python train.py --n_layer=9 --d_model=128 --n_experts=256 --experts_per_token=4 --d_expert=32 --d_shared_expert=0 --activation="swiglu" --moe_layers=[1, 3, 5, 7] --router_score="sigmoid" --normalize_top_k=true --routed_scale=2.5 --balance_loss=0.00852 --balance_bias=false --init_std_router=0.0185 --lr_router=0.000924 --vocab_size=4096 --norm="rmsnorm" --norm_eps=1e-06 --tie_embeddings="early" --optimizer="soap_variant" --lr=0.00388 --beta1=0.95 --beta2=0.95 --batch_tokens=[16384, 32768] --seq_len=2048 --train_tokens=270800000 --steps=11463 --dataset="wikipedia_en"
Below are experts of layer 5 (counted from 0) of a mixture-of-experts language model. Rows are named router (the router's row for the expert), gate (a neuron's input weights, with its number), up (a neuron's input weights, with its number), down (a neuron's output weights, with its number) and show model dimensions 0-127. Each number is 128 + 32 x the weight over its row's rms, rounded and kept within 0 to 255. Numbers have three digits each.
After each expert's rows: "mostly gets" lists some tokens that are sent to it at least half of the time. This comes from a sample of Wikipedia text that the model never trained on.

# expert 166
router:105194186121102113154135117134127087149184105101121100135094106137162115114123028065166192160130193108107140196159143115093087116134159134115132144140185143154086123131146096100153139087079116140120118147113079119151132134212184190119165097127087113159165174196123124128095104135154148123126104154134129155182132132133133169151108114093106070108149122112131116107162062130195097125097
gate0:210125153111148102115162110137135128132158120182107117169137152126157150172149131137066143077140137111030111144078130146086144110163159161060100085112076162124129123111105098139087108135098118171157177136122077154107128112135098157119084163138111071165133128135086149096136093149122086087173107092108147146061105125088219127191150116149067163142186150091158134109161096119123111096118
up0:162149115108070076138138094156177110092100188119059168143168156085057100108131148125190151163132096144115145130151138134148058136097093125169165165191117144161143088105089102103137146123084126135137168088145071125120109121071141095151174163131163191144142095166096144117148105111156165137106105083157156113103137170169134114143047148122197138172119144128141095082167073140122150159131
down0:154161143155087115120170130166166099155181175095159139128136189181109181135138152096165162146165172068116158089110083144161146167180159146129175157077162198121149123153121159082120135193102149183105118073084162102147136117099106115165159083107139142112114166117147086141164145126098104144152121174104105121144161158137110156134082074121166103159155180139035124191127130107114108114109
mostly gets: "Pl", "He", "St", "Ch", "G"

# expert 23
router:108155161135075033103190100131108131178104086086146113106123073122161123108065126114189128152108155090151133142134107142113120139103131128139117155167175126207123099128103122167130118093088109188188126117144100079159111158112117146139167142110066186178156149156092107091122143117129101109087121123172129149190180107159096162145093127142093131146163086131133148116149028136169099121082
gate0:113105128199108152085115070157187121114119126100119154103099128111120122132111105102102066117130156160149166131130127182134125100102092106144070128167156145129187196123093084123084065155127155118140121065164095112171102102137149120109155173134157120190130201114134171111199174107145110141113120179176094182091128173092148161147145122214112154118118135149132129080142091162158120093076
up0:199158156103148121158138152182185142160118080119121082097148039163098154130152101095126166171086114171111131087142133101096131102149151145128119165108146168088130112098120125118097197165208125110168158149137112116139145080152071159150129157190120143157143170105147100095083037098108082151177117110147154119143141140172104126148171100141150088082120093199093110135133135104093108113153
down0:112185094128144182161107160121165163119154155126117164100075164107094104090107120162115164124120132119141098118062171130084149063141115131137091123129107151137145120124108120119105115175134082073038177143094136168092122134155104165162160134158152126216071125055144116104152167054151121113121131087110162216139157183131157127201098111092121138140141158148095098103131134147096139152152
mostly gets: " land", " water", " sur", " Land", " Sur", " fire"

# expert 165
router:153166192116074060146108078088167074145162157116156076140139135079097139139148132049151144151144164083122139143154087149130101132154192137119126080144157095170137104081141141122128151053122150160163106074130099071167167138190141155184167161101121163126154176189132097108107112111148087128100110189146155123161119150133156164134083112128139105123176110128088171122172125124164102149091
gate2:085113127167120093160127138118200140116111098151120161148136168123186171078127185143178098137109122067140058144154153142102108129142153157150149091154116132145127085160130091131123135124124169153109142176149139164088110138221104114122193183135174162175097130123078161117155132099137096086143110129159112099122128074121144144089140113143091136122134084140070187086082167147027087097096
up2:109116154149143105250151152115142150148127086133151092058113164157135115136137127105103129118139141076098073129080175098146156096177116137182100070139137131160140078162104149130106151125105168141124172178190095152162126079170090084083173106098090120149106072102109140145111120121136102140105098153046110168097128123052122102156140165114097113112161089171131174111150124155093159140108
down2:128084096117144117210103129117129069188172067088101133153182117102125153147190126130193103117109096094076108143140212104089091089140161115144087116152128167108091113160111157160096139158149106113144149138145104234133138147140173090092146108137089093182124122138144158143098135081165096096152149162123158136141172110133072156104133150090152176135099169171081161096154120117124138127090
mostly gets: "ić", " Williams", "inson", " Jones", "berg", "ski"

# expert 54
router:133163189166051082071166107119122081164152167118196086136096103066109113136116114080134130105126162127112148111190096134159104123141138122179060139149151095164125148111110078164182174119137124101161067101097101121141165106181136129164148156112114149115141148124058113112134124122125119107084141181178144154127104083129120154137097120092127071119196102135111161118152123094199061143089
gate1:135113174152054129095137085148131098169145152158130102112110137063118164104145101115144060083087155162116192115172110144184063131099148123189078102108128111135122177109169144156188117107130117100097120173084162129107111095118155099147109122136199090115178125132109115109149163103154147122086141061210208106104079092104113159146132156141121125093135113133151171101147141094187125136158
up1:134159031109151154101127152157125102101147134104151188159148093159184117106121152099195151189120163121134114151081135112153144125142137114091130131124128152105145123108209161072085118111029168208126173116154114127180175132141173123142101066052088124148183192141157144111116122126137132124112126119138106108171176113167148118135102133121105139139169115124135183124124104121080134114068
down1:148053101150134174092075123086124140122109106162226083141124121112130111154105120059173087183114138140134104127092044134143194087104111098112156106113149156136133127084089124158137126169108118209152117131095143130134159114117146138152109113101118116135064152105240114127146137130123132098146095144157134144101148172166128161091128130157108108130218136122085121162110143150151178161093
mostly gets: " released", " announced", " published", " reported", " wrote", " signed"

# expert 60
router:158197150131092100122139064155123124151172115093179066110107122103120175136071118061185128102110146137151132093167084145119086143148170130158118072157126133181157168062139144114155132094125157137188090121102112044176145122154132156158178175121140122158160141179144080159090146130121097122130147202166160129163126135105133133127106122147127096126189111129089149121182132114133059077106
gate2:120102132144154142125164155129081095128086184123107119090166179169107162093113138182138176165143111214131104058131141088152117141126131126134073195089092088144121133150144095141136159083181121117102153172076142102156053126103151142070092125124111122127067129172178173113121107055123100112121132092119182194147141104134115136100115163127126162140118100096129165134105186149070116070140
up2:124102115097085095099070073076115090083120112205105088124141164165193161144114102067128193122100154134125084146070141157090145129102133141062175105149129098115152181108111104114117122132115152139154157132125117106115115174096093172130067064135147129170156128165124114178134129134152123120131094121059142142137111085142129117072139135143075091120220172141163183131133132115082173154160
down2:147105097068115115130119076127139140115185104091116110135165127116128146128063057090201126066124137107096119140115133152118129083078124103116173056081156149159173148164134187131150143127113154142170126084136125150191154143102108116164141159131182105088162077163116097171150121170201119164169141183136128127134081053169184140116155108148119111120177185134129124100162081129129146143163
mostly gets: " Johnson", " Smith", " Jones", "bert", "inson", "son"

# expert 126
router:130186203136093060109148083149141098148145089087149089100136090139169129135119146095194142149133138066124148137166107141127103144119146155169100107142146137183164114102091109093177152086084111114192103101098122081186136131150159174156149138094127168162185136143149119101074121129111075072069099155125192116149167119169109181112103149085097094118171093136091180120158108120155096133092
gate0:112168140122126186145095122157178115159177141095144086098142108119074152149163102127155150165131147176118159116083092106137108141174129158159107116088130119147125101160113181131150101227110168088115168124104141133139097195093065123151144207076123138153084142075071116132140123162150126157143115110176099112128174110099155135148127086112146182129038113180174097139111150119194153145096
up0:136113110104115111126119159102170077127123138144118170135103124097073130047117141138096118142095185126117115157153178086098141113175157086086119106113125124105150158092108166204151161088136113106150095079214100094081117059128160108171141177194152176131114141171159150104111144122138134116104103095181114140155086104086086096217086133136121065102137105108140173088129113126115080150132
down0:060173117132144095126159139107160080135127145098103072092096088103103180141134133120141124143085205111126132081124141091137130146127103163095119139092099106207165137117091174084169088107133170129125087097085188184159140177146072141129134142147094081141085172109116189102120126137129108162117147074116137158092069153073113094122080135137153162089100112172086130149183174124148092158171
mostly gets: "urity", "ology", "ability", "ware", "ement", "ution"

# expert 42
router:078166141125080100101151094100143149157157107124127015126073087122109121047122090065171146150078192121126145140171112140130057136143176092080128120199123123177145144145118090122134104160155093111145135083122117101135150154177099175126215111166087190146127145138142114096118123119094151079118165137156138162154120140100124198136115121120087097150143139133142090114151096093125095116115
gate0:110148060133114061104171138116153097162106196154132121101108124122128095162077106140109126156091109180077092173162154137133146132169113168127124118156089096110166094095142099170141041119125099113103151205123093135123067138160125103139205178098133161127132129081152091131146129088144132130084161091091172159094103197077137149123123096128183114142078111176103155153090159080099141142121
up0:145078117181140142164112117142136113126115119121116116126212127097067144100145172176155156093162122124183200147072139117140086112123101144149135090092203146125093118114126135134184176148177120150091100118108125159133134128073147170147156160172111085175093107151089128107090160099143124116146162119210088172075133118153105129153145081155126124064178161179151084096157115141187089163142
down0:089085163136121189131157180176116143222153175100129119152106138170080152152055097126102105150088122120091092120153126129199117100103131129159078127071147155160110139092117168129126129120145135097146116106128113134147138160133208151140127125184118128155130122096143120099142116135106133119134144091097107151079122108203105118090146157159053207164134141152096122162117216153168134169185
mostly gets: " \"", " '", " Mc", " “", " (\"", "″"

# expert 212
router:172195167106107066105122124091156118156180151113164047142079094082194160129091103119167156163094134099126177159153130153145127153137166156141165076212194124157108133125109133103143128105110104146121151112107101086118129097158123165134169153148140140116149171158135150091095115163118069114075103136101126191162166131143143128149140107058120098156160070121109159133126058083137099153087
gate0:134204104154177129145134180077066148155175111186077062089096101071111169049175123189123117203053114132074102128136115116150112150125147168162166128132112154117104125174094122100120082125107107155078142151173121106093109081122116092115164128132144080093100126169141081123123149146145131091170183114116096158131128117116121132112107124075138122093129121148069109101066134118134105160120
up0:137140098168144191162161092129129102078107110151150153099115121117088111119090159091164139119151161139089079104101088131078084133133049120118055149142162177164093099106171100147120128157140077174166160095144200166112189102107082169125103100063151139131099160164083120134130163101150142109165098145163127144163143121135136163164059056128123063092090133099122124169138124176107138110131
down0:115156154073115107113093151141150158145126151106099136149057104051136116181147174179133144181098082153116155083157132069133158156157171173130108086135119139147104175115162113081119102106076162109058130172103084082150148155052128139154151128123090102128131146096119072128090091167105113120130104110160145104078099152156139119099154144114171119125097055089124116103131080139079091168059
mostly gets: "idae", " Species", " Genus", " classification", " Family", "oda"

# expert 228
router:156200195138110038147156070113136120149150150097155090121139104068138119111118115070161178144112163099151150141148077135113097150146166161135129110163168176149164120097127089138126144097129122147173153136101087098160145108163108157172196163119121176152157186157110125091109087120091110072068100138164155142182166124146120168174119099095121092102183111136087172089152078129145110108097
gate0:148085072073103082044150084136142119151125176106152151127121150106126106142162103123088195095075172109105166177152113072122149105102093137116108153078162120125119129157188088127151162101159145118115151120125126177144132180095173147063125182116130157138123108107127173162155107077182118168115098120129084107135085151179097156109099137128146121135127073146098105114164148194184110050092
up0:172099094146152126081170122147103128132109146141164104115163094110134133172204107104114164132116112084085092130180071159132074168125094135127188109171136137099092144196159115142132119096168135115164125150123151103094185113106140143156132121137145132102130146183154093091099091091191141156226168099085094135091135155060111141101098094159095126137083070133125082132145131056164121073129
down0:143150136169167125115135139130147112192110089148057164142185160117114153157182144124061111139202148141141112083161148078176102115124100064136113102092141144131147134108110170133176100113166104116112081117063066105105108099147111144163097101113169133107169105103119136070086104099161058143122128120096181136097090210065154132157049130124092113097116146089161155104108142135118125131141
mostly gets: " Love", " Bu", " Water", " Work", " Label", " In"

# expert 238
router:106132177183123055102118113155123074141201121139153085087153126083163136101121095129161141124092164108156122160120082190136052176083104172160126103124188129116104094108144094080132145152116065118150108116104125051135177177159111168148159183114153113131159155170145089125121146149152130132092079090121209106163117126130084200141111119093136117140143090114144132062144125123145110140100
gate0:136113148108137124089100157149095146069137085084117052123130117091173115093130135176134149146115125165144120132193122120144179148080130178130139093114124105096104150144155126187195126136134105089104105123144142044163114148161153126121098108169167108223148122128134058148077127172130080126099100143099126134112096112137121113096134176157115076215147186080163151102124116108078071105159
up0:112109080144097120110094126132106164107161051147131119126144184109121163112152125109113187178125128082156119100135162184128074082131068143130111134127098156090187110114093089100124116155148125152105162067148143122163128136142093113151190084149127117154081099138120097135141149216065096107124077079126144148084178120121116111097147143153191111063095143161110069098141179188105164170139
down0:109093139130148162111111159112138124087177142107116086181141096143153158182186176108119103102149118120120122120119009134125205111095132088084186161137115158103137160086153118144126130138159112078144138155109138147144156096092179119122100137107106069131125124084140152141130107145094108125107132171072109116083088085170135133099089137050110211099128123122103153170115127152052138084185
mostly gets: "and", " And", "end", " Sand", "iy", " Virginia"

# expert 94
router:115134144153112100161130105130129132182121119083121080182138136076166141039157089068117126194145143121162163140173106135123107140078131133161149089187137130153141118084090107101144131135064114102117106123075118083120142088189129146171157095108127162186152138156134120115097142163116101104125116131145214122119147122186123127128069140139080076082132106099060148070123052128141087174126
gate0:125128185163162134174099096105144117173130111134170151126097167162149145098163148215114099184106163168120100140201130145088161141136126146139191170167167124174078121116146119127159156140095166123117165119088129184165032133107132131119054173142133131101084156157148188155147118110135143109097132143132116136129198166089131074088129099116073109159119088142131132123165112127136156188178
up0:129154145064163195170163142123191085108115126101158099152095168200076101142109137068074133173135163097117174153092101147156148080102118138091163131131136183155081146130198165156132156154142106167071154136122124160182044118199098156147160118110093219178153145164134123127150150133148144131110137164112147131118130186111106117081117152123146150144125159137168116144142138159124136101112
down0:083122135120154135138143154146091192117096113174139133127104143037141107126161148078153087123158186165138123203135124142154147071118139181139192100085171080157123189151156150083101126079112119107125127140094134104123137099111158118117115171125103022151102124129119140134079177127105113142135074124144148152108124123136178136200110123086156088124085181130172104110086120143136104204163
mostly gets: "itiz", "andid", "ivil", "inem", "ensus", "ateg"